config.yaml
experts_per_token: 3
d_shared_expert: 0
norm_place: "pre"
norm_eps: 1e-05
parallel_block: false
init_std_up: 0.0319
init_std_down: 0.00426
grad_clip: 1.0
steps: 4688
dataset: "wikipedia_en"
Below are experts of layer 7 (counted from 0) of a mixture-of-experts language model. Rows are named router (the router's row for the expert), up (a neuron's input weights, with its number) and show model dimensions 0-95. Each number is 128 + 32 x the weight over its row's rms, rounded and kept within 0 to 255.
After each expert's rows: a language model's description of what the expert responds to. This comes from a sample of Wikipedia text that the model never trained on.

# expert 52
router [141 130 117  82 157 146 148 136  86 117  95 105 174  98 203 115 125 146  81 111 155 148  51 122 134  92 129 110 127 129 135 129  96 167 169 149 149 119 136 157 138 138 152 135 123 107 227 126 152 144 122 172 117 129  89 110  66 136 125  74 116 113  79 169 144 109 181  95 142 120  59 148 145  70 162 118 160 146 149 166 147 198 100 151 153 156 114  93 121 118  99  98 120 158 109 140]
up1 [203 139  58 164 152 130 119 129 124 104  78 128  88 183 153 154 134 161 141 131  84 106 123  63 114 168 128 144 145  63 139 128  51 197 140 133  94 112 183 148 123 154 139 190 128 205 101 131 123 143 220 109 138 147 104 120 161 119 142 159 144 103 162  86 104 173 105 134 138  47 106 108  99 143 114  88 132 189 128 134 119 181 162 125 131 140  84 137 125 124 119 178 129  99 160 130]
up2 [ 99 100  75 197  87 133  91  95 187 112  95 133 129 195  69 130 189 111 149 155 186  52 156 151 110 124 141 127 111 137 145  98 133 126 101 127  95 151 160 141  97  90 204 169  65  63 124  57  82 122 115 101  79 106 109 141 131 138 120 106 128 123 133 169 163 111 149 128  88 162  99 148  86 149 124 163 128 159 103 139 127 127  98 157  96 165 180 107  56 153 151 124 141 118  91 141]
up3 [ 73 140 125  85  80 122 187 110 148 106 111 127 157  90 134 127 159 143 148  98 112 138 152 115 176 159 175  70 106  90 137 150  62 110 195 127 101 160 129 109 176 152 148 101 103 131 155 107 152 149 159 127 159  49  76 100 154  49 122 171 166 133 117 163 183 184 114  90 107  97 190  90 184 121 116 107 132 114 167  91 206  93 108 150  65 125  89 166  98 122  93 125 106 102 121 113]
up4 [ 74  99 143 105 143 102  75 213  90 184 116 101  68 116 199 146 115 117  88 181 135  93 188 154 130 124 147 183 116 140  76 167 142 179 155 144 130 144 123  82 166 127 138 144  91  88  93 115 104 177 113 213 159 154 117 144 123 140 134 163  51 103  91 119 122 126 169 119  69  93 145 161 120 121 202 147 114  84  87 150  99  92 113 103 104 132 162 144 107 120 124 114 162 114 116 136]
Past-tense action verbs. Main action verbs in narratives and biographies, such as took, became, joined, won, resigned, often after a name or he.

# expert 4
router [124 173  78  73 168 136 162  80 122 145 109 102 128  48 141  98 157 139  56 126  65 154 138 193  92 185 161 103 114  69 183 153 143  97 148  71 129 104 114 177 138  92 149  56 120 142 146  92 134  86  97 145 117 100  85  93 156 165 110 167  93 117 140 157 135  76 137 109 147  94 116 116 143 123  90  88 123 107 108 180 122 114 129 140 158 160 133 101 129 156  59  98 140 208 108 128]
up1 [135 163  78 167 138 167 123 121 147 127 132 119 134 108 157 102 143 139 166  82 139 146 161  96  88 154 108 142 121 130 100 156 124 143  66 133  86  90 139 134 145 140 146 101  79 123 178  79 113 100 103 124 183 127  84 144 121 111 123 178 165 128 119 131 171 103 111 170  85  81 156 189 163 180 112  98 134  93  82 137  89 114 117 142 110 194 106 150  99 154  86 133 142 214 150  87]
up2 [134  99  83 107 132 105  57 172 136 183  31 106  81 151 178 118 148 117 138 148 141 172  97 181 162  53 131 157 106 117 189 151 131  61 122 121 136 138 180 108 145  92 122 136 129 109 139 112 142  84 144  84  82  85  79 145 115 210  81  77 133 106  99 106 114 129 125 107 104 112 128 114 127 107 108 113 130 100 136 118 142 120 152 110 153 171  98  93 110 165 107 121 166 101 131 195]
up3 [120 153 171 148 193 152 128  64 120 152 134 140 160 126 130 156  92 126 146 105 100 119 105 102 111 188 131 100 103 150  86  79 155 182 151 107 153 105 122 107  75 119 133 106 120 133 168 150 131 139 149 180  96 119 142 108 121 174 141 156 128 116  85 104 147 126 118 116 144 125  97 122 145 171 119 129 150 123  93 129 183 137 130  96 159  73 109 160 142 113 133 114 163 116  62 147]
up4 [121 159 104 147 140 125 109 196 143 144 126 109 159 111 155 179 134 164  79  76 123  75 117  97 101 179 134 105 129 159 152 136 104 153 123 144  82 108 131 158 121 158 122 163 109 124  96 153 166 125  94 135 136 132 130  95 142 145  95  81 121 118 151 102 156 123 199 138 125 191 113 134 136 175 123 138 137 170 161 131 133  91 104 109 144  92 164 152 138 150 141 104 170 110  88 171]
Auxiliary and copular verbs. Forms of be and have and modals right after the subject, such as was, is, has, were, would, often before been or not.

# expert 6
router [ 97  75 171 105 121 187 201  86 138 141 177 111 156  67  85 139 126 122  94 138 105 140 137  72 118 101 142  99 109 135 117 101  78 112 204 110  86 110  87 109 109 102 148 144 104 103 151 109 104 130 212 192  64 134 112 103 170 149 107 149 164 166 185 146  93 110 126 111 130 130 163  92 123 108 140 112 106 119 148 112 178 137 162  96  95 185  75 123 169  96 124 111 159 143 117 126]
up0 [ 70  22 143 102  86 140 116  98 161 144 164  68 149 166  75  68 153 132 169  99 171 131 120 150 149 103  89 137 141 180 116 135 103 103 120 123 111 205 148 114 102 127  99 155 153 180 166 100 112 115 124 178  82 107 112 173 109 123 155 213 116 134 137  77 121 102 214  93 128 117 131 120 144 129 145 141 164 135 131 132 116 105 125 121 201  71  73 189 147 185 156 154 142 115  76  80]
up1 [176 135 110 234 125  70 147 134 127 160  75 142 150 117 101 184 116 112 146 183  86  96 106 142  96 147 126 142 169 124  76 134 112 162 132 106 124 102 140 111 124 114 136 110  67 167  97 119 146 137 112 141  99  49 116 155 131 159 138 169 183  62  79 153  65 148 147 149 158  89 164  69 107 141 113  95 177 134  97  90 103 136 108 130 173 174 116 136 176 119 126 109 167 104 128 122]
up2 [ 92 136 136 153  93 155 138 171 139  98 170  97 112 143 131  96  81 112 131 155 108  96 112 145  82 167 100 131 106 107 113 106 161 143 142 143 136 147 112 138 146 125 148 175 177 128 153 145 122  80 111 181 129 101 111 157  91 128 132 126 140  83  96 144 104 120 131 107  67 111 103 110  87 147 192 190 127 144 153  93 129 193  55 124 130 146 137 159  89 112 160 133 154  93  74  90]
up3 [114 127  97 138  39 186  99 125 130 118 126 146 132  98 137 100  73 170 130 116 122 106 125 102  91 111 146 131 103 130  90  48 135 121 113 127 124 141 149  86 107 109 161 139 153 167 106 149 130 135 146 140 128 164 163 126 193 134 106 131 148  86 165 179 135 138 116 146  76 158  84  58 133 119 119  98  88 173  69  91 146 132 135 126 176 155 141  90 117 126 130  96 126 107 117 151]
Acronym and caps pieces. Capital letters and letter pairs inside acronyms or brand names, such as WMATA, DAFT, AirTrain, plus odd mid-word fragments like sailboats.

# expert 33
router [118 109 155 140 104  85 139  83 140 156 144 121 106 156 165 143 197 187 141 156  27 143 112 149 106 126 149 170 170 153 108 150 145 121 103 135 131 119 106 173 147 184 101 147 128 126 126 160 121  90 131  92  93 171 119 129 123 176 125 110 167 222 144  72 118 137  84 138 135  56 172  94 156  93 154 114 151 141 130  93  72 142 137 139 166 108 147  96 137 107  73 206 177 130 160 149]
up1 [121  95  86 161 117 134 137 163 125  90 115 111 159 112 159 131 153 144 155 101 132 143 159  81 171 126 144 125 132 141 187 124 114  89  66  44 129 129  93 135  76 206  71  92 130  34 105  90  82  82  85 122  86  95  78 146 134 179 103 201 129 137 112 120 209 109 118 175 142 107 107 145 155 166 132 203 138  94 177  77  75 118 151 139 153 153 146  99 156 152  81 158 128 123  98 172]
up2 [132 144 118 127  95 164 119 119 157 116 103 122  83 179 134 208 125 125 158 166 118 159 206 100  86 171 167 129 144 216 121  93  96 115  97 114  81 130 163 106 136 143 118 138 147 133 131  77 133 145  62 107 129 133 132  98 147 124 123 131 108 149  99 116 162 126 171 118 138 170   7 145 118  49  56 166  64 142 125 148 114 170 127  69 112 130 143 171  91  94 155 158 131 137 122 108]
up3 [174 153  48 160 152 180 107 128 152 134 104 196 134 124 144 127 168 100 119  92 128 207 122 110  89 173 122 141 145 161 124 150 166 130 156 152 185 134 177 141 120 196 138 172 137 149 138 134 213 128 127  73 106 142 122 120 122 105 176 170 155 104 127 100 147 103 166 180 111 105 107 122 198 115 145 191 133  83 141 106  85 127 188 136 104 124 107 149 115 127 120 124 129 178  73 142]
up4 [173 156 166  86 107 111  78  93 157 153 142 168  73 137 117  88 193 162 128  81 186 121 159 125 118 163 137 150 151 152 119 162 139 131 114 144 145 146 144 124 136  53 135 128 119 146  60 120  64 178 185 170 134 100  91  93  70 157 154 116 141 130 143 123 197 179 136  66  94  85 106 158 163 128  59 126 108 117 162 103 147 210 119 175 138  69 100 154 175 145 161 141 109 124  81 137]
Numeric punctuation. Decimal points, commas, colons, dashes and pipes inside numbers and table cells, especially in results and statistics tables, as in 34.628.

# expert 9
router [147 122 103 153 104 189 112  83 140  92 121  92  84 111 118 102 127 155 122  44 130 124 143 140 142  61 163 157 134 101 208 183  95  82  96 165 158 105  67 114 116 147 183  80 114 127 153 162 152 147 127 121 108 147 138 147  98 103 101 105 168 127  81 143 158  90 108 136 131  62 129 149 132 175 165 107 120 122 182 147 107 147  99  69 106 108 128 108 161 139 100 125 144 151  85 178]
up0 [132 134 120 156 134 136  92 126  84 124 126 119 118  86 140  57 126 136 155 156 165 144 171 115 137  81 120 118 124 114 100 153  78 123  82 127 136  75  71  85  99 111 116 153 118 183 104  78  92 140 125 160 111 166 118 204 189 119 110 130  84 152 147 177 153  93  82 197 111 156 219 124  94 199 133 165 160  76 103 133 141  99 138 140 140 134 104 131 114 136 176  91 132  91 123 104]
up1 [131 140 188 178 205 119 107  96  91 101 216 102 103 113 131 114 155 131 102  93 110 146 152  69 106  86  76  97 132 197  92  80 134 131 178 154 117  57 112 108 138 168 118 150 156 144 176 144 151 141  88 126 113 147 127  93 180 107 113 174 122  71 138 178 120 142 121 141 120 128 157 190 168 148 126 153 117 164 169 150 130 111 170 127 164 116  78 149 136  99 120 105 133  74 134 136]
up2 [ 77 111 144 187 166 176 104 157 166 142  92 126 120 175 100 138 116 104 144 119  73 144 138 169  89 115  75 140 186 143 138 110 132 133  98 109 124 140 153 153 108  93 175  75 114 165 110 149 118 160  69  83 127 135 153 159  50 162 164 121 156 103 137 126 103 130 120 144 125 154  97  78 108 130 152 113 137 104 158 126 131 181  87  79 121 142 178 141 151 143 130 104 106  95  88  87]
up3 [170  70 115 167 140  53 109 170  80 118 134 185 108 154 120 156  95 140 130  94  76 106 171 170 132 196  89 110 109 119 136 156 183 138 116  76 159 177 148 127 110 125 172  75 128 105 120 131  96 160  82 144  74 135 140 187 144 112 149 108  94 137 138 210  88 149  91 143 114 150 133 136 182 126 186 210 120 126 155  85 171 140 111 104 111 115  60 201  74 138  85  85 139 144  88  95]
Clause-linking connectives. Commas ending introductory phrases, and clause linkers such as which, who, but, although, plus limiters like only, least, than.

# expert 0
router [213  51 148 111 127  56  99 128 110 125 146 123 128 180 125 111 140 159 112 140 148 124  85 138 114 137 171 146 121  70 125 140 155 127 103 118 152 146 102 149 143 155 147 102  64 127 134  93 165  90 167 144 126 132 161 149 107 203 161  89 153 127 130 140 102 191 152  66 154 138 132 111 180 129  83 122 118 162 130 147 134 120 114 127 169 155 103 142  99  73  46 158 107 201 185  80]
up0 [123 137 133  88 160  90 127  97 136 152 150 157 154 176 187  88 139 128 130  91 159  63 118 133 180  93 103  86 107 162  68  90 188 102 146 120 141 106 152 167 170 113 152 133  97 157 162 110 144 110 106 148  91 121 127 109 119 147 100 117 164  93 119 109 119 102 110 124 156 111  70 132 190 132 111  75 127 201 136 137 137 189 152 190 184  85 163  75  60 107 176 152 131  97 119 102]
up1 [ 78 170 136 145 217 114 174 127 163 136  83 202  63 161 143  87 219 113 173  99 102 108 129 145 152  89 114  80 139 129 106 160  82 127 105 140 105 137  83 109 117 131 118 136 196 169 120 129 137 130 144 135 118 126 151  95 130 136  76 135 124 137  99 133 127 130 102 146  87 190  63 183 113 114 111 178 122 104 116  50 185 147 108 151  99 141 122 151 135 125 111 107 128 116 183 189]
up2 [128 114 181 116 118 149 193 123 123 111  86 163  80 153  80 138 125  72 123 158 128  94 143 137  70  94  59  60 150 108 123 149  86 112 150 186 147 122 140 141 120 161  81 114 149 101  76 191 185 116 109 153 140 136 114 122 180 110 113 116 137 133 120 134  97 155 163 119 169 177  99 140 130 103 122  54 149 125 145 110 164  94 104  85  79  80 118 101 100 168 113 153 131 120 121 125]
up3 [139  98 144 121 185  83 157  89 151 155 169  81 154 140 166  91 122 103 109 131 108 153  68  42 125 145 111 118 192  98 120 122  94 116 105  77  98 117 112  85  69 181  89  59 138 164 128  95 195  88 104 103 150 171 110 124 134 107 154 144 113 152 134 145 138 126 126 143 157 117 166 118  88  80 149 131 174 116  98 173 116 158 176 103 198 119 172 134 111  27 181  88 124 113 213 107]
Dashes and abbreviations in references. Dashes, closing brackets and short abbreviations in citations, date ranges and tables, such as lit., the dash in (1735–1820), et, ISBN, v.

# expert 8
router [126  62  66 146 120 164 187 124 117 131  71 157 110 118 113 189 121 177 154 151 143 147  83 165  40 125 120 107 181 111 127 128 177 120 137 152 157 111 159 124  80  96 134 184 132 115  42 117 123 123 122 156 148 101 132 107  98  97 101  71 152 162 105 158 143 198  75  58 157 127 121  88 102 152 167  84 148 152 170 175 106 116 124 110 151 190 154  84 107  75 132 191 169 144 136 143]
up0 [128 158  72 128 164 135 122 102 102 133  57  49 107 155 149 158 149  78 135 123  98 160 128 117 161 155 161 154 120 166 105 142 113 123  99  85 124 106 231  98 147 128 156 143 100 156 163 138 136 103 164 124 132 129 168 152 180  95 153  59 129 187 205 137 192 144 140 146 175 116 152 122  93 119 105 143 138 167 166 127 128 146 166 153 183 106 116  84 154 139  99 126 131 141 144 127]
up1 [164 112 147 101 110 134 109 170 143 125 118 120 153  98 116 107  86 137 116 168  25  82 112  93 155  84 109 122 105 185 171 112  38 124 135 131 173 143  88  81 155 114 126 151  74 107 112 153 106 163 157  73 142 112 135 107  85  93 147 103 135 139 122  98 151 184 134 151  74 193 126 189 114  98  77 108 163 146 116 176 158 144 171 137 149 191  74 167 105 132 125 115  62 152 153 125]
up2 [152 106 158 153 141  90 105 156 113  78 127 148 133 162 100 147 117 101 113 181 155  73 137 127 132 141  88  91 115 117 103 148 127  71  94 177 214 125 135 146 121 125 174 135 143 139 120 113 140 131  68 115 125 141 135 157  73 102 133 177 151 112 115 140 104 161 108 103 135 154 105  68 161 119  84 191 129  82  72 117 113 150 142 118 108  87 121 163 156 142 158 189 118 105 146 187]
up3 [ 87 174 111 124 159 128 132 160 169 110  81 139 166 155 174  48  84 115  92 116  87 143 100 229 126 116 153 119 151 154 108  92 101  82 139 132 195 125 119  85 134 114 148 181  72 119  94 197  75  95 135 143 180 127  93 143 151 154 142  69 123  81 103 118 100 155  95 144 160 124 134 125  60 182 169 123 102 154 187  85 108 127 165 147  75 148 140 160 137 121 187  75 130 134  90 131]
Abbreviation periods, closing punctuation. Periods after abbreviations and initials (Maj., L. s., LaTonya M.), plus sentence-final periods, closing parentheses, semicolons and table pipes.

# expert 57
router [187 149 122  98 150 131 138 141  90 137 171 147 159 142 154  85 173 130 128 129  83 192 131 117 115 139 103 140 129 155 142 136 162 130  90 173 163 145 154 117 103 113 153 164 209 118  88 109 119 172 130 101  99 114 221 120 175 159 110 122 124 113 150 111 188 126 113  99 151 154 109 152 102 140 156 106 171 127 113  77 149  94 150  94  86  79 151 124  90 162 157 170  79  93 159 144]
up0 [146 131 149 121 136 145 122 129 159  93 128 176 116 133 178 196  83 146 153 137 101 139 121 163 141 129 115  99 125 170 156 143  71 165 114 156 120 138 169 140  80  93 140 176 130 127 142 177  99 173 113 110 150 106 139 107  85 173 110  96  96 120  78 142 138 130  98 154 124 174 178  97 147 128 131  86 169 131 147  95 151 127  72 142  54 172 107 170 182 174 150 123 166 108 179 102]
up1 [ 55 118  81 137  78 143  87 134 179 114 121 136 152 125 137 160 123 110 109 121 138  74 128  94 191 102 121 153 119 146 109 136  97 173 139 144 108 137  87 127 134  75 153 134 120 161 139 112 147 125 131 148 190 126 114  90  86 123 158 128 130 193 119 111 104 115 139 109 112 141 102 123  91 135  67 111 127 124 173  40  74 164 125 142 178 144 173 120 105 149  94 144 125 126 130 143]
up2 [105 154 129 157 152  79 151 135 147  87 143 150 142 102 134 156 196 163  94 130 104 165 114 118 159 119 119 108 121 127  89 187 133 111 151 117  85  84 171 160 125 142  69 116 175 122 138 122 132  85 101 126  98  96 136 157 185 159 156 150 179 122 102 168 188 117 189 151 120 112 118  94 162 164 149 175  67 139 111 125 157 113 118  82 117 178 130 176  98 108 101 129 135 192 125 127]
up3 [107 201 101 167 145 142  97 178 157 139 123 141 135 108  89 146 190 121 132  79 109 145 131 123 131 110  78 139 146  67 128 131  60 106  76 132 124  78 152 115 132 150 135 125 130 113 186 214 150 167 107 163 125 101 155 118 125 164 150  78 131  86  63 170 154 122 134  51 112 120  98 127 149 123 128 130 159 110 119 105 132 106 133  78  97 148 154  79 101 187 188 102  99  72 146 153]
Place-name starts. First words of proper names for countries, cities and organizations, e.g. United, New, South, People's, Chicago, Beijing.

# expert 5
router [102  94  99 133  45  71 164 167 114 170 142 102 170  84 141 133 143 124 180 108 141 138 104 114 205 121 143 115  65 135 125 105 166 144 137 146 172 108 154 127  92  92 130  90 119  78  80 176 111 140  99 193 133 137 173  91 112 119 105 137 154 132 127 112 155 137 134 130 126 127 126 112 121  68 170  81 142 165 128 104  80 139 112 110 110  75  65 105 127 100 120 100 145 148 113 157]
up0 [111  91 126 111 122  94 158  89 184  99  90 122  84 128 152 157 107 124 133 162 178 145 157 150 165 104 198 139 149  96 181  88  88 101 133 109 135 107 108 113 184 177  55 130 120 114 170 102  80 129  87 170 180 159 142 131 101 149  85  93  42 144 151 172 159 113 133 110 108 156  78 131 158 145 100 153 133 101 183 143  86  84 141 182 165 160 190 123 156 109 160  71  71 129 108 101]
up1 [111 156 132 134 157 127 116 135 132 184 126 127 117  99  88 187 132 203  86  88  96 167 184 168 107  98  48 139 107  82  45 135  89 125 107 141 105 181 130  95  96 148  51 131 155 146 135 141 117 109  68 114  82 137 133 148 138  97 100 131  91 191  95 124  78 114 147  84 106 157 169 126 150 151 158 164  83 117 146 124 139 165 145 128 144  82 148 145 105 157 107  90 128 110 102 137]
up2 [118 157 147 124 118 147 112 123 131  75 136 158  77 199 114  85 126 125 169  59  99 124  88  52 114  93 127 147  69 114 105 110 102 139  84 117 147 152 161 110 128 143 157 131 103 152 120 151 111 115  72 104 143 143  99 103 157  85  91 148 178  80  91 129 164 105 152 137 117 197 124 158  66 197 173 108  95 135 154 130 166 123 191 160  94 128  96  89 163 127 151  98  94 135 115  72]
up3 [112 175  81 115 105 105 134 141 153  98 157 129 136 137 190  81 106 146  76 164  90 153 117 115  63  93 103 192  78 109 124 150 130 142  78 184 164 189 170 160  89 130  71 143 116 186 155 129  80 139 109 146 119 126 142 145 192  82 132 107 137 176 130 142 145 114 110 189 147 123 165 145 153 177 138 141  86 113  84 119 133 145  76 104 133 113  81  81 126 174  71 135 149  80 140 140]
Table row-start pipes. The pipe opening a new table row after a line break, plus numbers in sports standings and statistics tables, such as 0, 3, 72nd.

# expert 46
router [112 113 120 115 104 163 135  92 154  67  90 148  98 130  45 129 129 164 121  47 144 147 121 157 151  27 130 107 137  75 153 150 219 166 158  49 124 153  94  93 124 171 189 140 129 135 122 172 101 170 139 136 100 112 153 140  85  98 100 166 175 157 118 126 163 113 111 151 117  96 188  87 128  84 128 120  89  86 111 214 148 137 167 101 123 136 142 125  96 109 114 162  88 135 101 183]
up1 [155 101  91  92 167 123 109 148 119 132 132 114 138 163 125 174 137 110 138 144 177 106  81  94 159 110 132 123  73  61 169  99  86 153 146  85 102 120 104 173 184  95  74  91 154 114 164 111 151 149 109  73 141 110  85 162 189  78 173 113 172  74 102 104 236 121 143 152 140 146 126  78 137 135 109  91 181 163 141 169 134 129 126 141 163 141 118 131 146 130 150 145 135 165 117 144]
up2 [139 121 134 127 171 113 113 138 132 122 103  55 114 165 108 117 121  84  54  84 140 105 155  86 198 106 155 125 132  76 139 150 128 162 136 148 132  59 154  83 190 152 114 148 161  99 193 134 138 141 111 157 145 112 154 164 121 125 125 128 106 146  86 124  69 127 124 140 135  94 166 121 126 120 135 156 114 136  77 146  87 161 119 166  89 197 202  38 114  98 129 173 161  99  71 162]
up3 [ 81  86 138 144 124 161 137 174 121 113  80 165 152 151  71 193  63 133 113 168 137  73 128 122 180 161  84 167 156 141 140 109 164 153  95  89 137 135 103 126  96 134 101 137 195 110 130  96 147 102 137 133 156  69  73 125  93 141  78 122 135 101 121 194 143 105 150  69 126  97 145  96  97  92  54  77 145  91 134 140 121 136 164 160 122 176 123 155 175 134 115 106 129 141 108 117]
up4 [130 126 100  89 103 159 135 157 127 123 143 141 138 133  66 110 166 113 158 174 108 128 115 186 152 150  88  97 113 224 157 126 104 115 126 124 153 111  65 121 134 133 137 165  88 183 163  96  70 125  98 131 174 157 121 139  93 123 143 127 159 149  97 136  60 112  73 177 117 125  98 124 170 112 118  94 109 157 140 106 136 129 156  66 104 197  96 138 105  90 171 131 192  59 140 182]
Commas and closing punctuation. Commas after names, places and dates, such as San Jose, California or May 7, 2013, plus closing quotes and parentheses.

# expert 22
router [155 147 137 165 106 148 122 132 134 148 212 115 177  90  82 106  94 142 111 132  92 169  87 170 127 170 171 145 164 159 145 137 133 115 147 119 101 123  94  99 141 135 168  67  89 112 166 194 125 116 146  99 146 108  96 113 127 181  97 148 137  96 175 106  79 140 163 163 112 115 181 163 152 170 107  92 143 129 161  58 127 105  87 109 111 136 179  74 121 137  95 148 123 115 180 102]
up0 [109 109 125 173 104 113 166 104  81 109 189  86 120 132 134 155 142 117 142 132 128  59 132 162 152 107 135 147  75 149 168  95 179 185 145 137 123 218 148 159 123  86 104  97 118  40 125 139 115 139 170  76 139  60 151 128 156  33 121  95 120 116 172 134  73 116 139 140 106 122 159 120 181 151 102 143 149 124 124 133 179 140  96 122 155 102  94  95 102 144  80  56 136  80 123 168]
up1 [100 111 136 177 104 142  75  91 127 111 152 126 126 109 103 168 104 109  72 136 119  89 118  71 108 203  96 150 106 170 119  66 134 178 137 159  85 132 123 105 128 178 130 104 137 126 109 121 101 138 157 145 129 133 179 162 139 102 146  60 105  95  96 121 115 164 118 145 187 127 134 101  98 172 112  92 171 164 155 131 129 165 171 114  93  53 166 140 142 140 124 146  75  87 120 129]
up2 [101 150 118 169  98 157 114 160 137 129 169 136 178  85  82 108  99  88 115 139 153 112 184 113 102 135 146 105 144 109  79 118  95 113 135 122 127 167 140  88 104 136 139  79 105 119  73 117 169 161 151 114 181  85  41 184  87 156 114 171 104 129 103 220 122 100 106 148 144 147 145 137  92 112 146 155 127 163 169  96 173 150 127 100 170 145 166 183 150 167 135 125 110 142 154 130]
up3 [137 115  88 188 106 179  96 147 123 121 131 131 136 169  88  88 133 154 157 138 159 203  67 214 159 110  63 191 164 136 116 175 171 116 154 191 103 116 155  99  80  82 162 151 188 138 121 115 155 119 123 129  99 177 183 129 154 129 156 142 112 134 117 139 158  73 116 159 110 154 135 147 170 158 123 116 142 136 114 227 116 103  92  35 113 140  94 142  98 121 123  77 142  77 111 102]
Word-initial fragments after punctuation. First pieces of words split after a hyphen, quote, parenthesis or line break, such as le in team-leading, H, St, Comp.

# expert 20
router [160 137 118  78  97  92 117  93 109  81 110 120 149 142  80  95 107 121 126 177 174 100 121 122 107  93 139  98  95 147 149 128 153 149 194  93 120 169 137 110 166 145 124 111 136 113  69  73 127 162 124 150  75 139 183 168 196 135 121  88 104 145 146 164 104 172 137 106 168 141 144 120  99  84 154 119 132 159 119 106 168  71 148 180 183  81 128 137  91 112 126 154 108 120 150 142]
up0 [126 123 113 131 143  95 129 149 200 107 105 161 102  97 159 125 122 131 104 138  92 124 190  87 160 175  53 176 107 172 159 141 151 146 130 109 127 139 165  97 161 114 166 100  97  81 109 161  92 191 177 101 106 123  94  82 110  82 165  68  86  60 145 139 158 120  99 111 147 119 171 139 112 133 153 132 136 195 150 120 149 162 114 137  62 108 179 120 152 134 147 144 145  81 174 157]
up1 [ 62 135 114  90 249 129 135 115 141 169 126  98 171 109 134 111 173 123 104 165  67 123 145 174 149  88 109 156  93  91 213 127  89 153 102 159  88  77 114 160 117 116  85  65 173 154  96  82 145 124 120 147 156 138 150 180 113 111 101 142 111 111  86 124  79 142 138 142 165 102 118 130 151 110 148  81 135 124 157  86 143 172 138 182 134 153 117 101  69 129 110 123 118 137 142 151]
up2 [145 199 158  79 152 163 151 132  68 151  94  86 141 101 151  85 161 132 160 143 114 134 133 164  87 202 100 131 125 104 157 151 119 127 113 102 107  96 107 168 135 109 112  96 163 158 136  74 110 123 132  98 216  59 102  91 128 115 140  77 124 170 169 150 137 111 141 127 138 197 119  88 155 111  85  94  76 114 158 131  73 127 157  83  51 108  85  85 136 102 155 114 138  74 129 127]
up3 [107  88 101  81 100 132 124 101  92  90 148 107 142  96 130  91 107 156 108  92 146 151 121 154 135 149 134 121  95 181 143 125 149 106 121 129 125 144 146 134  83 105 118 128 165 153 103 113 124 143  45 135 217 159 108 137 122 164 170 151 183 117 140 142  78 123 115 148 158 122 118 111  96 186 119 142  76 193 151 119 190 143 194 165 116 196 128 175 196 122 120 157  74  98 123  85]
Proper-name continuations. Later words or pieces inside multiword proper names of places, institutions and people, such as County, Street, Stadium, Airport, Rock(efeller).

# expert 23
router [176 174  66 105 147 171 113 128 122 172  87 149 129 145 151 132 117 138 144 154 127 143 100 157 166 149 150 134 132 178 154 100 120 161 146 100 156 126 139 168 147  98 167  88 167 106  76 108 104  79 179 137 119 108 198  94  24 140 122 151 140 117 113  79 114 179 143 101 110 116 171  91  61 104 188 112 136 101 147 123 124 141 152 122  26 115 161 106 111 124 134 178  99 194 113 103]
up0 [150 139 176 133 143  72 118 159 125 149 106 134 122 153 179 155  98 150 108 108 126  87  99  81 145 123  38 152 135 104  87  83 120 138 154 126 157 138 128 153 122 157 102 143 152 154  85 133 177 138  71 175 146  94 115  84 100  92  59 122 160  94 105 130 117 121  93 133 100 139  87 157 135 145 177  31 120 136 126 123 164  92 135 129 119 146 178 113 129  71 152  95 150 141 131  79]
up1 [109  68 113 126 167 108 143  90  78 146 195 151 133 142  96 131 147 156  89 138 165 175 169 146 129 183  69 153 139 125 113  91  79 136 171 152  97 118 148 168 149  87 116 120  88 129 141 147 113 162 168 131 118  60 115 118 126 132  49 121 159  90 126 178  93 111 165 118 111 154 156 161 171 132 105  88  96 114 109  84 125  86 144 144  90 100 124  92 182 159 150  63 133 126 125 148]
up2 [190  85 136 127 186 129 149 109 125  89 173 108 157  76 155 104 142 115 160 129 166 131 121 147 137 148  96 137  98 159 110 164 159  46  73 157 146 185 137 184 117 115 135 137 112 122 151  99 159  97 135 129 172 133 176 132 121 169 140 122  94 108 155 103 120  43 113 126  84 177 167 151 136 113 153  85 125 174 155 111 129 170 136 154  80 119 107 180 162 173 131 117 128 106  46 120]
up3 [176 126 181 108  67 105 117 148 155  72 138 157  92  77  79 189 131 109 108 131 147 109 184 170 139 100 134 168 127 154  88  95 129 112 113 137 115 152 207 184  75 132 121 130 120  96 125  93 129 166 112 167 181 161  82 162 102 162 137  88  77  79 170 108 155 117  90 139  98 101 137 128 123 182 149 117 162 149 126  67  81 124 149 169 141 116 207 112 122  67 116 136 143 114 118 126]
Hyphens and list dashes. Hyphens in compounds (present-day, state-of-the-art), en dashes in scores and ranges, dashes opening infobox list lines, = heading marks, opening quotes.

# expert 31
router [132 116  99  93 173 110  90  90  81  91 163 138  80  83  62 134 129 134 127 221 142  87 129 145 124 104 170 122  90 134 144 110 100 169 160 106 168 153  75 101 139 143 101 163 104 133  99 134 144 115 127 154  98 149 104 100 155 173 131 144 160 151  71 109  52 152  82 142 121  81 138 145 137 125 116 133 159 130 156 130 100 177 149 102 127 131 124 143 156 102 132 105 152 139 181 200]
up0 [ 89 131 140 186 133 173 148 114 131 129 145  94 129 123 144 138 129 164 139 111 148 120 131 131  93 188 161  80 176 147 187 189 150 154 131 137 158 132 137  83 118 153  47 146 176 122 102 138 131 165 107 121 151  29 114  93  53 160  86  93 126 131 111 185 166  64 166 126 151 135  87 178 155 171 142 137 122 115 131 156 113 123 131 133 215 117 141 134 121 147 165 191 173  83 153 130]
up1 [126  91  82 108 118 166 154 134  82 142 156 128  93 162  97  60  95 119 113 219 171 159 105 194 123 129  64 102  79 144 137 147 109 100 131 104 193 103  79  99 143 142 160 171 164  97 145 144 143 157 144 133 135 111 155 180 168  73 142  72 111 196 131 135 179 138 139  89 134 188 128 167 135 123 103 132 125 142 146 117  86  80 173  83  97 196 148 107 136  89 185 186  93  78  99 168]
up2 [196 174  98 146 105 153  55 112 150 164 146 146 151 138 117 116 168 135  94 129 101 107 124  85 161 170 110 118 119  84 130 148 104  98 158 107  79 133 111  99 133 104  95 148 144 185 168  52 147 110 170 158 130  89 109 152 105 121 127 129 131 151  75 121 118 147 140 103 182  68 109 142 189 128 167 175 129 118 127 107  72 174 154 159 124 170 109 133 130 132 119 165 152 146 118  78]
up3 [133 177  68 139  99  87 121 136 125 107 121  65 129 110 178 112  82 185 154 146 115 106 116 185 112 127 136 126  97 125 103 115 118  80  81  80 129 102 115 132 163 138  95 146 137  88 129 108 150 178 140 149 162 161 163 137 177 150 121 147 169 126 108  72 107  99 118 103 151 153 111 138 167 136  96 144  94 120 150 156 102 113 141 166 147 141  97 142 145 156 212  85 115 119  94 118]
Sentence-ending punctuation. Periods, closing quote-periods, colons and line breaks that end a sentence or list item, such as instantly., database., Website:.